Weights of a small mixture-of-experts language model, trained from scratch on English Wikipedia.
Size: 17 layers, width 256, vocabulary 2048.
Experts: 16 experts in each of 15 layers, 192 squared ReLU neurons an expert, 1 pick a token, a sigmoid router, a shared expert of 384 neurons.
Training: a variant of Adam for the experts, 282M tokens.
Below are experts of layer 6 (counted from 0) of a mixture-of-experts language model. Rows are named router (the router's row for the expert), up (a neuron's input weights, with its number), down (a neuron's output weights, with its number) and show model dimensions 128-255. Each number is 128 + 24 x the weight over its row's rms, rounded and kept within 0 to 255. Numbers have three digits each.
After each expert's rows: a language model's description of what the expert responds to; "mostly gets" lists some tokens that are sent to it at least half of the time. This comes from a sample of Wikipedia text that the model never trained on.

# expert 10
router:128074139135140105120132114113123101105111135168152157095114102137143150084141138133139097148103071152109147121124148119134089123140168170129112092075105152148123116138098159125107168074111145113117140151094107109136171109128104172122136153121145096157123137073117129104113111149154141123092106151107089154178128119092109163098134084133150143104132101103114149116112152119148083134101
up3:170112134090147117113208101163144137166127125146097129139137099134147124124138061157131126144127122110124122099106167128128163132109158147132136103108168125136098179152086146146112150169096144118119129176122159119119162118112124119116123139132087170146134124064100127110164127118129130153123139150082124147148138133149164115130144146090109112109134143143126122091150129160118105109150
down3:138123109128123143151062127113148081126119137106115136145118158104138096111073153136099139153149123100115179118106082148092132101157118073147113143113121119133149169074142139145166106111125104114128123105152131141124147134147151145145115128109155137109150080125146166147113160172146133147141137065150129150108134128164143139135134132153093104126100140176136132118154118120140116142110
up4:143097144118115119156142159137119100138116154112136144101105098099131116141144138121133091103122132169133140138141115111146111128103160122114101107091097169152156101123116114126173112098122138189152121185073147131143149115135145163110156107176166089096114146138109142108151152107124154183114144154133112123086165133177086131084117094132116123120120111156133129077132150149107127131113
down4:138114120127149164142165112108134130132127114138119112089121192106154054148128150163137102126130132146155133152113142142150132157121119164152135139117136131146161140174104138088129137123141138130098112154097127097173153133152108134109134132115103152126154140153122131132181076193115142129148082102173187125123103157136095119099110161101110064108146146111130187131123137165134121143120
up5:163103109181132117136090169123143144151127119111134112096137174136121174144136106146166150111182125107134130104115114102174096106163154120090106137140169148107141115088102141115092108131130131132143081128158107120096133114109171077140129161138119146130135168099125160102140082096084124116069114177142118118138140150111132123144149118104125126156132176130151138125138126121120080110136
down5:104093138150146149113154134101131143138139121108132139086114151152163119169138100129085129155177104101092124149150097150141066139166129118157149146079107168153133104122134103074118143154130115156115128110166086088120147163167169121088108144133126128149107113101153132142146157136117118072127114133144141156130126153137105081130087178148139126147162151110121078063123135108124127096142
up6:125096091122159151156129079179169124153157149173109135097134139140094139096140114145152097103099140134130114137120184142144124126130166115131150078121103128095152101124129129139156159125094146149102144169127134115155157160128112144100135126126167136125129174082127133126118108115155127133141131112123113134096155123148186133098146123131127154180156129150111147174141183128147139135134
down6:165150126128103109112135120160114160132103139110136135151164129112135150163097072139139085103129160130133121164167119122099182113139124130125159145117128123134110157100112089132121129092094134116113120141141143106128186105108161112165082130116159156083152108144086134094138124107097121094140130101173155117149117128116134149119107151136168192159114112123141180162122112146084154126147
up7:106092153123103086120148103131150100153168157156081104136167118069119060108124092112165126133158131126132067112089181100098129107136099111128146089097139148119115114134124177123131104105163138183120115174116108100108133137125085158175117140138127132139090132128134132102109105167144152138100091141133139154147145145144123136105141165168101147090127103162171134128143084139136129134131
down7:116169152135132154143147097127135121141102104157121174122152132147096096170174136118086101124174115134126136130094120130148148116135087115140144105164127113137155102113130109167132118140126163087163140098184139120154148108134164120131107156121123119145117131152128142119111111106078110108109096152145173113160126137103108113114095147129107096101156125162133103154158124163144145110182
up8:107066071134155127136106108169081115148144152112090127123097148122151112102146139129122125117104102133112128121160092141202113159136128106095138072081120105092111116139108131146092101129109111153121103117104137105116095129118174123170114102128115097149125115054123150105152142116112098132132160111131100148179146171131122138125138115138116117155104129154090091145100103164147072168135
down8:129109111130144137129093140101113146089142177146095126149144166143105070117113149108159197130115147145107102085118120131134178103146141117140090100148138140100125142144153134125120116117148089152109108145147116094124119145117093103075129104057113162113117140116129152092150156123115112182081132111118113176142103144072144109131129098175122120154108109124129150117123143152067110118122
Common English first names like John, David, James, plus pieces inside East Asian romanized names, such as Yiyang, Tae-ho, Ji-song.
mostly gets: " John", " David", " James", " Tom", " George", " Henry"

# expert 0
router:129109097146119119131142166138114097155106125108145132110141175163117118114116112094121126114091157141112106116142113143125124081109128128168118118150143181119149165103112119129113117143127125125156150164126112168092081118115114110160163140104117129124185182142146111127108098129112160129079117179160099108108135173162140122139097127139135104108127138168103092091124128135153130110108
up3:140123111115118144151123135134156135150112092118084135092126125129149116150132095172106133086110115137104159155133144125116069104121152118143178122101117143110118107128136180107096175128171103117132151140128097127139145147090107152143105092112171106142130111138120154096121109133116143130114142093181112151100142120103135136128135131184127148145157140112115125120139200141134119100088
down3:194126122100135135146096125134153131161137116117088149162117138131124113154134128162135106057121152151163161164159118145174164117133140147137057116101149108119125129142129178143122117094158124099157120133131084148142105134118125171106121129122118126123178154148079142123114165131126082123140120119132137127096074132158131132139128140116129131111158108109117123073104125087146141123149
up4:144110127075114114121132116116123134132109112096091153114108151123123139099176109126095123140168085090096192125075122150150150111118148126125142129140100151137131159124107114125134126189128148153145123125162135117150133151140156098084152121133125109136098172111093132176147154126118144155137119188133128155117118134174136129158090110152157133165110136152084099126140098080138134131121
down4:122153185172156140100132111112108140140128152135146117117133135141094156132131099117159112131139141136134148121113088085179112098130154109105108117168146150121093107105093150142117146130104104132115183142159140138136120161121116094154115127147092139119111117131140093141128153148118090144096108156116139139094080086120154133145134115157142157120126138083098146128123123098075149100161
up5:115056096128131152106123138164131142163138124092135143131145149158139096138138191131141150147118146120106131120146134140128087137135155119130155106131155143133111114106109092106119145098158135108142176113135102138064122117137148073126128094081118110134153092150153134113136104115127098130098114115132100106139069177147133134081129130098155151114150112138120110104082135136125141071114
down5:169178123145116138101095116125167066137100139123147112141127087089177117158141160168146108091108120125161064156110143136103168144093135177126168126109118136115102106126143132127132121162094155117170141159132085096101124134124118148106151133120154153139162095154134121130131082121180054129099151107097118133112140165163137101094154149117146128136160096139133128132141170128087121141146
up6:101111101148116110125131103130094115139140156135109121155109155123150101125110125110118141120142148158126128125150146110172118077126156127165144085182093106123128123116140139162134095089133189182106148107101127140124125106099151151161113136117089115113154132165143147090099151127128194141133122118074145108121126117155114121115105137112109142132122123098106190088138108121140099129098
down6:091127127095171146107166145175148139142120087121123100085135100128145136074091146113117142161129125119124094099132138096115121163150110123183103142155144086106135134131115080101145151125116131138133122152091140144116156123076143136152099100110116104096121135116155109090166128107159108139144117139100110089096117133112080158130135148144121119136122104180106149164112101133131147119103
up7:149116109086140112155137135131128132152081066162130122176144150132146145143118081120114132148160167158091137144102136129120112196135113105125130128148141143135085153113095102093123080134108134126149114124093173143125107163066110150107173112119144085153130160152106153121131084130126148118097110139121163090106062094125134136124116155132091111156130165125118130117111161116106100129156
down7:115142094110139135124143134099124146107150155130104147134134126148093166129100123114143149157172114147148061139130121157171160151168104083097138110172117136143124127143086155135129110118142131106103152086138134122151118150104098123095115138139135136123149145116110149154119101143184103122175097109146147126158122111153128131110139132137141140113142154109096130169146082127111161198155
up8:090100110127138082149138112124096159140156117103117169154105135137115181103140151122161098095167123085137091137083120117123159118123104074117121151122109095128127132147101156139103086119127116108121147163130173129113118155133194113093128114151103134147112105154134119102173111098111174130105144182135032100102155126134166147128121148145097115150123186163153114134117083170102132123094
down8:113119124139145120113091180111114157123138155165145148155108156161112102166108111144107075203133110147149111135119125110095153117134096110149157127128124144136149121117110143080110152130136138095157103100119104170155121121099128089138105126096126091131103160115144091129112139109139137139088119164131115160163129189144101126141156138116105124173126142113100135150129161111128143139120
Word-final pieces inside names and ordinary words, such as ot in Marriott and compatriot, et in street, ite in opposite.
mostly gets: " However", " Island", ").", "bit", " but", "ct"

# expert 8
router:117102121107159121100117092148148155123146088122084136101132152120147171140132133142149133104143078127084147138113164158133143131135156126150138079145118110105144088150149131108077135111165106143134178113093134171187141121155102161102142134100087139129162142108091161149145119158128149134121140111141112146124152139137107177102155165131113161133138078114166134132081134190111118129139
up3:127145156095080108138123123129135137123112108091112128099109132133153144125116125098175145114130157124100146117110185138146153152121140127097176127162121143142107127096144156069120143144143194093150117167100169177139126104176156122133164117101161155128115113144111125151125127126123153105111132139090113101132126103134151141137129187164163123110120137130118151117150164141126098133127
down3:124179154111149146127150114110119106134126128115118132134171123100110114132113091117139103115120169156130128102141121127102135096127101064156158093120118110139099106172120150178149103133135113111097119122144130115186131110058111133126112084118149092121093134122093138154113104159152142109147122115126150078128097157144053098148119144163109130153166137160073116104146150118123166126123
up4:139082168127067141137138104127144125120143143152113119113123143080144155125112139158119161120146110134103134128111130129164093094128114139170077118134098115124134093168133103115152126109136151104137136134145134107113098096133089160176152143123102152107110137118119133107102115129090150137071132142135155099103146136124129137121111168130131163093142089154139162077136142122117134131127
down4:145126095118126111104153096122113104132139150160078101105131136132125111124111138127151120127092137106160142088155075128112119087139129130186123129089105135101137132119137096136152071119146127085119107153111065110137135109158129148107144150102126151118086090156118166107142129126069170109104099148143129137152135134127087132140117175120095130136161130143078140135113126115150106154157
up5:092143140119152128167093110138147137159152136186111106153137102112131114110124104142125127084145121153135165136155154145120098124096145138117130126086100131143139149131119112132136109144115119075155099119108140142144123137114089151106121160124189133132160126127134118157134100085134136099135121160117113131097102190166159114109130134159126147103161125143183111154114156141124102144110
down5:140121139144134150143103177157108141148142140143105148124151148086142114129154170152133206160122105094172106092137071125150128179121150087126112115156141109126145145113167151118118104101130119123103132127106154099140123180119128129142111137201068166119111114091120115148149150114132099087144121115089096120158130128167110128139114122149118106127116119099120127128142170155142121152109
up6:094127122126138101139123112096137133128136084129137086111082134144130113109104149162171148169133099092077164112124123127107123149109146132141147122112100103113157115115162099181113133105098153124148135162179090166114099129114139120149147101121167132169153099115116185189143154095121128116149110125091141124092095113108124122126108151114144119117133107145125119123145121153111123146138
down6:105123136140139143139086102144145136076118114137137146115136126114086157163087123148121104093100142194156154111114155111169148140122190108119146154121178129094115130093156135123128111118124125124121137143102101130114161154122121092162124119134115143133119119136096163142127113131120155104099105126086093139137153167112104141109118154135116106156106124124104135150128102117112162139164
up7:168112083173107153124094085122086124192139177128100122139163141143122086150113154097122126149173092097137109104142146120137091152125130160136130095141153132136094100083121109088123135130146137149144153133142145082111089163142131138147153083167112120142155139109090132131121088124128156099109119134123162082086152171142161133092165173152140140116153118108134125090115129173084145103131
down7:144112138122111134150135171146128107093102163122079095116104138129164131158143155139114155129160130087138137087105120157133139131125090115118160161115089130166116087120128138103093125157123160122080136142118120096135100098165086118145127128149153105128097131143144192116104137119139105123114145146109134118158120132169117134129137119155182119102126112166140121139090122140141126175127
up8:103120093149098083140140080113128070120136106159152175082132149170129160093169103129166130167163158149153115091134152085158119096124157134138143173142133116149082139117145135121127114105106111155147134117138121125108128143118161151163118138114093167112132156108093110140121120135124126122107092113180122135134158121144130123110155117138100099150135111137109129174140115134088117095100
down8:102150078108152133089156133131126134107110144102115097104105154117149131107150164117143126136114130143165089114113074100146134118153118067116144170126142121116132127123106112149139115136110134121132149113156126121131116142138134125169134078141111147118100065116163103137183137095131141173181110127146138124120139106140135098165125072155135143128136163106108123127091145144177128136123
Consonant-plus-a syllables in foreign names, such as Ga-ba-la, Ber-ta, Ser-bia, plus pipe separators between numbers in sports tables.
mostly gets: " while", " Bra", " Bo"

# expert 2
router:095106131150094157142123111088136125080148127101121120136153139108115134120099160086190120117170106065156132113142165119124134089131173122153117093089150107135114090137126158142071112112141102100093155135159182130094092129111102134133146095100160171132140116117124153149112134115156111136103110123107130159099074123109154084103165103145133093120133122100102138112176154148132095066115
up3:131111145124115133125113120159097105072095068118142158123156124121145135082112115105159082141155178131140088106104150097135133123112141164146119102125123105111137114114106120161095146158133144133113080106132129165112133098126123096120144135093128150133147158093119117126165108128150102132091138114151118104113134148084117148111128087158136131107096123158108112133102148175116115101140
down3:148093124139144153111145122097119119151109086136095150137094137125126133167138108150104125134130115114109105135123191115146120122098155129132129126123130170147132166158127114110112131109139111073142164102150145168130152137151138123120117093180106105089119139111153099115134140150127109128175141105185132136146061176116124112094109127157113135115154103102133127108099099129118123116106
up4:091131118174123111142142103146078129129114093117133146122096107153117153086142113120094149149168095114116196139122135151139074100123148121119145148144156125106066120125139163141132119104178134135110122125157135149125117130126140149091120082112138155141190117136102132139126107115095147105136103161105132086094134121096127152145123140128177128135094104075113141099144150088176111140090
down4:093150170117107148079156130115083143128103137187094133167126095107095130147105101152091123157094095140133124110129139167125126134157086114065167127169133102125131135154161134154162101126147103113166173137139127133134161134144126148126171085151126137118151141110133107129145120121100121112118133105138131135128162162163109150125073152095091097154117105126135143123176143089140137111127
up5:132117163089140117156159092146108115116126099126133125064121108129154177130122154126125118105107102089119122117126112135151125160130148116142110130116133105151144146156136172116090143097121118147115139134125130105143140095195102188080139106120137162169133121071143140147133123155112136108129144140140076159139118135188123125142146142138135089105168157131129097152083072110132085099121
down5:135106131138102099117147120134126130119118174176093102127145093156128118141108126135129155172141112092112128136148145118138125153119141097154119103100132109114113102126132144148101129114138168111117140155128128132072113096153118149101147083105147128135144124129153109155174082153095110151146170124128136120128167097185108083159157146115138159127162126109121173096136134131101152166134
up6:167125073093130138134106154122152135131130126138100120147089150093115102094124125102139164108136143103145132123146120147126165102104193139124131110165109112123147100138136077131079105165108162088152155144146114124152096184109127108145100127116125157179157153142082128164119151129106134151131103109136121126103108101148166063054139102140130125146133156104126118116126096125124110152111
down6:106097116076152150077143123127109162157091171146157119150117136117135128143135111127140159086116113093099095145127097144106096136117130148164119125119142139120146140067111120124117133136097164162111107112118088141121113178149089144123130154172140164111091106128134142095098120142148192139129194130124132147134103162058134145147131152117124114164135099153126142125127155103115141125101
up7:131123152127142138159138157111126133133145135123152125095168104140108113098189157159136108148125082125097106116142105116121150107091133152134120117103114142099111107087140140117139135117103138120093154127148115124112126140165176137125151144129150140128151153100132096144138098122153159147096140186157104151166129158120095108134104127151150148150149117128097080157138105104140092120100
down7:148096089111132147099138112178138132105150141110110096083169115135116100118158126133125135113108094118139145130149137141116129098123101151142103141134155095129090124112159109136116142139127121146131106112166089135143149123130126146109101137132116084153119165152188167106128153120138080118110094164150103111130108121146120143122130119127102122106138138120097127121110124127126114130096
up8:074115118080171144118123115132066183146114136158104139129163150128164176121108132160151144172079153081109093115151182133150104112133134102090107120140127096147137161149149138161095151119150147150133140129160138110152141127112160153078126171102132131147171116083106117151138127085120121113162108123141132099139105135131114155120127139163098144130176105140114127107128142124086122123104
down8:127141074152129125138100109164125134073154148107129136141126152113090125122156172118139128164123133097094116132120153115122106141119128119106143137111137133110155189152112120125124137133100143121140091094133128116141111154130147118119118126094158126126107126148103153105112118144093107142129118136135088123124099141112120102155099161128104156119131160149192138118140182134121108142138
Single letters or short pieces right after a word's first letters, such as n in Penn, k in km and Turkish, N in coordinates.
mostly gets: "^{2}", "•", " km", "day"

# expert 4
router:155117115121138135142088145073115131102081128155095146072109119112169149094125129139156105130165105132117153139130115117138148139114160156161103129120066121189118188142104153099137118147112102151141172132118127154169138126108138133110149123092100149126120115132119147137166096078140147158081095141163070160094175112120127126127137139157143121129100107129122075146156158119158116087110
up3:145114134165133168184066083135133077077143113142145114119126130091111097152150128130153092122125138127090120105129145100105107099105129120131121137108141140093139127115152109100082084129122109111142096136173143126149109131134167088135136106094162160141123100112141117169163145118103127102107144095146124150112114132143140110110133156162150126124124133125169108120150127139135123141110
down3:134114143144104116103143121139101134125127091125117131127134129099114163142171176138097132141113108114113134155166123062116152096140093085149126169113118137111131136155130115120118111145132133102125127128136148146193169130144129135138152140135100129127139143182149124157125130144143130135099109104071120145143114158086092108081138087111177059146126109129180142146168166124126112104132
up4:128099133147154155118114136136136113126108131130099141159143123120136185126128133144161130154123092128144093113086136108118142139116144091096122112104162106135137157084113149093089128113133158145114106123168144112177099155135135142128132136112114161112163115104109120106082138117097185101102156137112135174111135117084117112167131147162152097143125116180132141167124124122122078120128
down4:114176133110091142089128145127123105140137092115141108130174137118161094137145102158109147141135129112137145153112110150101176131121103153161080130127102109097125112162127108108110140113118115127147157127111149174096121130079141131117112122183151091135209155127132131111132157110120159133139111064096137133157120125144138133106106130155095110127107103101151148149121112118176095115136
up5:149114165111130137104138128106098114113113135131131119129137132154130157138157095152162117136096147118106124124160123147157120113140153149105129130176174109167101149106121149122123113090101144104104176159192145125115144155145119177096138135123101142133186163083103140139149132158133127105084162136124134103112133157124173118145160148150100147130129143184129121128119102114144093108109
down5:127095162107125124149159081102120086101104123162131122143163172116136122112095138124132113107136136155105094133164102142165154132089133128161121130135133077116092149104173187140083140166148118114149091127163127098089136135147160172123127074138163136125156137132144128145131146120157133092141099077150108137125117140120125099161128135123151099115133177138139119118109121088133112128118
up6:119103120143176132096112084131126121137090117116127113097132146151116146109128134142124136125158122108136146089170147099122127100113107075141150132155122135120104093139091182117119090102133073165178108158146126131115142157152118092111153104163060100131146107110137107140169137156137139129071131104105156144117161166119110104148083107146156105118119111138124106138137112145132107128111
down6:132134100148178125088107098145136109135131125136142103135062175122114119106135108129095159135118123125111094118131072159136091148102110121116145145136120091123148126141147120152151109097126127136094149113121126132070113087125091131116151146157124157148110102119139152160139118171135096166127133092094071153171106146117156153138148124089113088112082110135111159162149108108089129107124
up7:085134135146132150159133088102106104110146085098135137125139134158111132146168142155147137170136138138149162191115127121145087120128194132119062103131115127134094118107105119098106109109119102108100135152137121137174122081123074151130159106152147104128133128131108101141127096140131139139143164175134128099106143131156123115112179168124148171135129128124109103150108132140128149126091
down7:119158101095108158139145130126123092165119117165151152119132112133086133102108128124124091155107127142099112132158131175150156162151169177165110147088120143112094166117152120144158088175109100141097131107120094103080095106158138131142156139181141161124099141138122115139129138153076158140121165141109105141159160129104124154102116146153159115108124135139121146127114121119096140145121
up8:079111094141157125167093106112121146105140110135080153116126116181151129136122112109153103088132094112131176145132150155165085139097110102107114097136150119133097123159143130140118116145140126134157160094100128136129125100136082114120108114153134079152147115163149192100096130112116155150142144133121121116141128119117106107113127143183174154124096110137084121127122145162141143119139
down8:125113132104117136110141154088142118112144102154078099114140136141085138157135119106124159107125151101154162142165136153114140171166125158108152150128170080094120128133101140144144099097109152116113123123153122176131131096105128139161128162135148108143092139067136094087166141127117130099140121145103098153123120128122164124156126124149122131127122131127066108127112139089106132145120
Pieces like men, man and ten inside or starting words, such as immense, women, tens, plus nouns like organ, person, music.
mostly gets: " organ", " Christ", "men", " Man", " person", " music"

# expert 15
router:097095178123119102119076133146106160169093123125134115145144140075130133157082133110126123117142137127161092147105128133128102114116125092127146091154124142093134101124125143111157135091135094146118157180134128135117120151125141118108119108149094141139117148068117135118159099087134118146129139104145130113137129169103166175119132153124116173143143201104183086131136076116143074130097
up3:105115095130175138167178114094142142159092173102147086115127161118093093113091113121142142097102122107123105100155131138133140160139143133106097134132094125078124077141116117131103120103125090136169117136143130097163160147107088139085133139117157115142125120089097152158136137128093111131133161098145101168171152122170144156103157146101084117145124144134094103150080124167129126116146
down3:131134104171139143116136118069153165109091149094095127112104146152133127157138134112065142145082118150113142091119122177153140112162122124157115126118106138126146147127134144131110071177143106138080108134119132152155136120164143161161136109097158174100148123109083120117123143111134116103115156128097142148110103163102148160126095102138094138116120086083135171142129121145110140110140
up4:152140116156132149131119123108168097097099141109080092167109120174143138138138156094138118116129142137133122162121092102124134124140155104147103169161145158146129153086148091108132138122103135116100116117110122143098126137115104089150121140157110121121120127110117126163107088087115110138120144152101146163110132125147130124112111159090141131092104164133092142109113117122169049124124
down4:140097104109152138101136177140137096141124122136119098157114100148107116144153130122117163127166103094128118125123145114146078097136109170147146098106120119113190104084137106130139176130119129101124137085125140140150156143137158121141130139122160121142116110105123119141138117138169141147129093146112119138105141140107138147123157130129176170145161049107151145178092103129137124131143
up5:127115131144117096137091134135135119129140108133123106144117102093159145141151124195131149150134101111110109142167149161157132124116142115144159094116096160128124085117147135143184100141121084112140190107083103136133160145142121143158130138139139124149136121074099136126102128109110172107154171171111125155178143144135117115098091111082139110110099166106111115150142128132136098137046
down5:125130113169147147151108158096147120134132131100082119104096113141128143139130149137142141094139154139175125148144160138178114112133125128102128176153127113133128160110090067125174162115119137154145166144137120098134116096096079127138156105164126091056158133123121138141108109084128170142113084108137134133151170124154131126099166091124169126148107119103094147104129087117138123119128
up6:135104126113140128131115127149145124111139108173130089140152119127111151168114103122156128126122122122151113115152133117148126107116152080158146107105097139135142117117172123091106171086147123073131153164134132117142119159164086115125147125119099130128155173112145142139145123104137135145141131119177134138135146133127156126094113157128070121162137140190147095125147126154081147107107
down6:124094103140124074169086134159077108123124155097168142124126130121092152159101150118119104096116124081095144134165108141143161110115116098133124132109096124106138143178165121180146173106121129111172087107145106079080129133136164140131098130098158142107115118185116168117139096142143108167125098118119078132122096126131125115118097121142124116125129099176132091135117157144106136123081
up7:144132065086110130141113122079114110158130126131158091104166131099128171122093117121168162121089115118095109135136076072127132111117103102130101138121118102162144111117160189111141098146143151144112108184142117094102091102150106149125128161120167131142139154109104123133082144115120153131162091104088148120142099130114117140132103136118159148137110099133137095154131132113116120086125
down7:109128143144123100118140100152149104132104103187169141127137151088159108148138156120146134146140125128127105152081111105107151129148130090107107136081098113122118172158117121129105125132145183136133146127111142126106163116165158083092121139148143138136156129139090109097157089128147116122121132099148123165131119138098106123178084093119091100134080122145111112182155128123156124123149
up8:152101121237125126146100106120136133129157168098093095129165118136151135107150120153136146145170124137165108144140148081124175086142139124135101128122089146099107143148110121095154126136122139171155092148111147156132119098162154138143084106114139128114121133150160122136146105116122103099137140160073116161138151135142151129109153143122144120133090164098154158085131145122137123152072
down8:126130081114130143163159096091120149129191132098075128131131123140183147188162132091126176071133133130117122125108133130119093116153090117124137150137110143106108107143126083115147162141143162149117110166155129124130120141144137083159121152110131110124095133127120104126148138142153132092132164133178109167168136136133119144126148156078121114155127085151143111127168093113169086106155
Middle pieces of US state names in sports results, such as Car-ol-ina and Louis-ian-a, plus score dashes, years and American.
mostly gets: "American", "–19", " California", "‍", " +", " American"

# expert 11
router:168105116113142112160094145098120136135115102123146090112178152124081115114138097128119119172106093134133127148150095161172120131097117162154128162136134134118161114096119141081141107157109117122149154137145149144065125178127151161139136103127130162160167137133108103125158141123117128183080112131146135159107106105134159111143128183115174137133149160139135117101103124145131049096124
up3:132098135143154132128095139132090087154139135166091091118155125133100134097143085159160086113153160142149130136141114148128148151098120155142139080116136138122114133160135118099136126116117139153112136137096167153144125134142140134125167116111128144128135153129119149102087156161160176135115132119126110125117141120136177107107134145131140117113139103159160173147151150119160116120125
down3:142176164133135164119103162082100121139148098149090125143135135107103192142111123177147149123138119140103088147109126174133119146111087101124108106137150108113143159116122134115158148126149170091081121123131149067096145158127136090120154111136119101120150149110162129120131118167111100120124168123114162163159151139137123130122176122143075092168154111174112135110151133080112125132119
up4:128104141136115148131103127159122113134132175115107137126130091095125141151096125127132151129185144076113114139182153099150142095118129141124147139116111124117135112081159166172156183122099100146137149161152124079095109114122136073101086131140102159136085109078077128107127121162145164140114181093122133166107134117087140110115105134145138154101114127123184114148124143102143074123073
down4:153122169132110155114143096131166142097147117129111154135138143130153164115110149162118084188104112131117145162150146095163097128081130146120106117152141123168122157144142090124139104115096096140153126126139173150119165103161096115113084115114132138060128076169131131138174153178086118103137138149114153145092138121126077155133143127131103155115143129145145174151123152148128088108096
up5:152109126136115145125119141148117149136113102133069174144140132140161123113130174104088155135111153127135132158162119131149109111102142144152150122119133154148132108107117103149102142107130178101175127130168114137116139131107103142142121153121109137076158129137124119105163134127160148118117172159141137111125119125132159116101159171115094124125112158128165109133130109130141119101149
down5:105144079090092139102152140110128105187116145122093120118148117143128138133106127145107183108125151109150101123108095103132095107109110138163153118132128147139140151122123100156179121130130118098117140153146153116179107181125157122141161139155148130112126142113171120159090111145142147131114130148100121189160121131152111132118128156106136102144140116114111149161137160154110112129091
up6:137120135163129121147125120126147173151167069112120145106090128083149109101107140162132121109149094110149143141122121116121133124077166129161105143164126147134138106110113146115130155110120143146132138109102127149123121141110082154134099121075098160124121122152127114131128124114130136086084092144144151103091161132086142109130092173132088094089120136154137106087103186126146118171140
down6:096180124149160173147091144151127142156178125108125118131121113146126129166150111113110133119155137163141124123079092125162160143122127128179128136155135095100150120124099131146152148131139157108143091108165128139114165125099112130133082134165112108112095123070106080083111118131123117097141117143102180112119152124116109094133146124111127130137132099133108139149116138138093159175102
up7:133106141118114103138115141152094140174114121137146119136109151119108102196139115150143155139077118113122157082121131089111111100144137118113160147089134123134145137154122117166119112141123096127096121129143155114134089097115088108083137156155111138134172119109130155181080140132122112118143168179113118091141139119118119136155133101190151141127142121135173135159128134160148124100116
down7:074144135141104113111167092088102142103163118097119109123133121123153152136109145120112130145180132155112167100135126127114135184131128110116122100198071157122117129144093076154117113159127127119124181141118097135096120079155123090134150136145137137132146108129136145119130153107141173110145121143081135113152151109137148107143151100136135149142104138121133145126122116141158132126133
up8:122116145163089132183109173103114146147078124122134123111143130095130105082096137125096091140141152127146098148123096142117137109125119088120129108129118112125081128084077097157180099146158138101114125148146082140166106166122130114124151168132110105134117118128088177165129106152077132142141123127156142124124136156163085132096056137120155122152144124149132097189093149145116107092109
down8:190146155133142167118124082170127131120127141115120110129119138107161109131122104154074110102164155142133142139121114168100123134165128113124108091124109172158143125097098123132152098117155123139116127129123131084130145124140107123104156140084152123164145172116159163122168155128123130106144121107123186103097175142135132134125126105162107131108151142139126142122120125149138105132077
Plural s and noun suffixes like -ment, -ion, -ity, plus institution nouns such as League, Party, team, government.
mostly gets: " team", " School", " government", " League", " Championship", " football"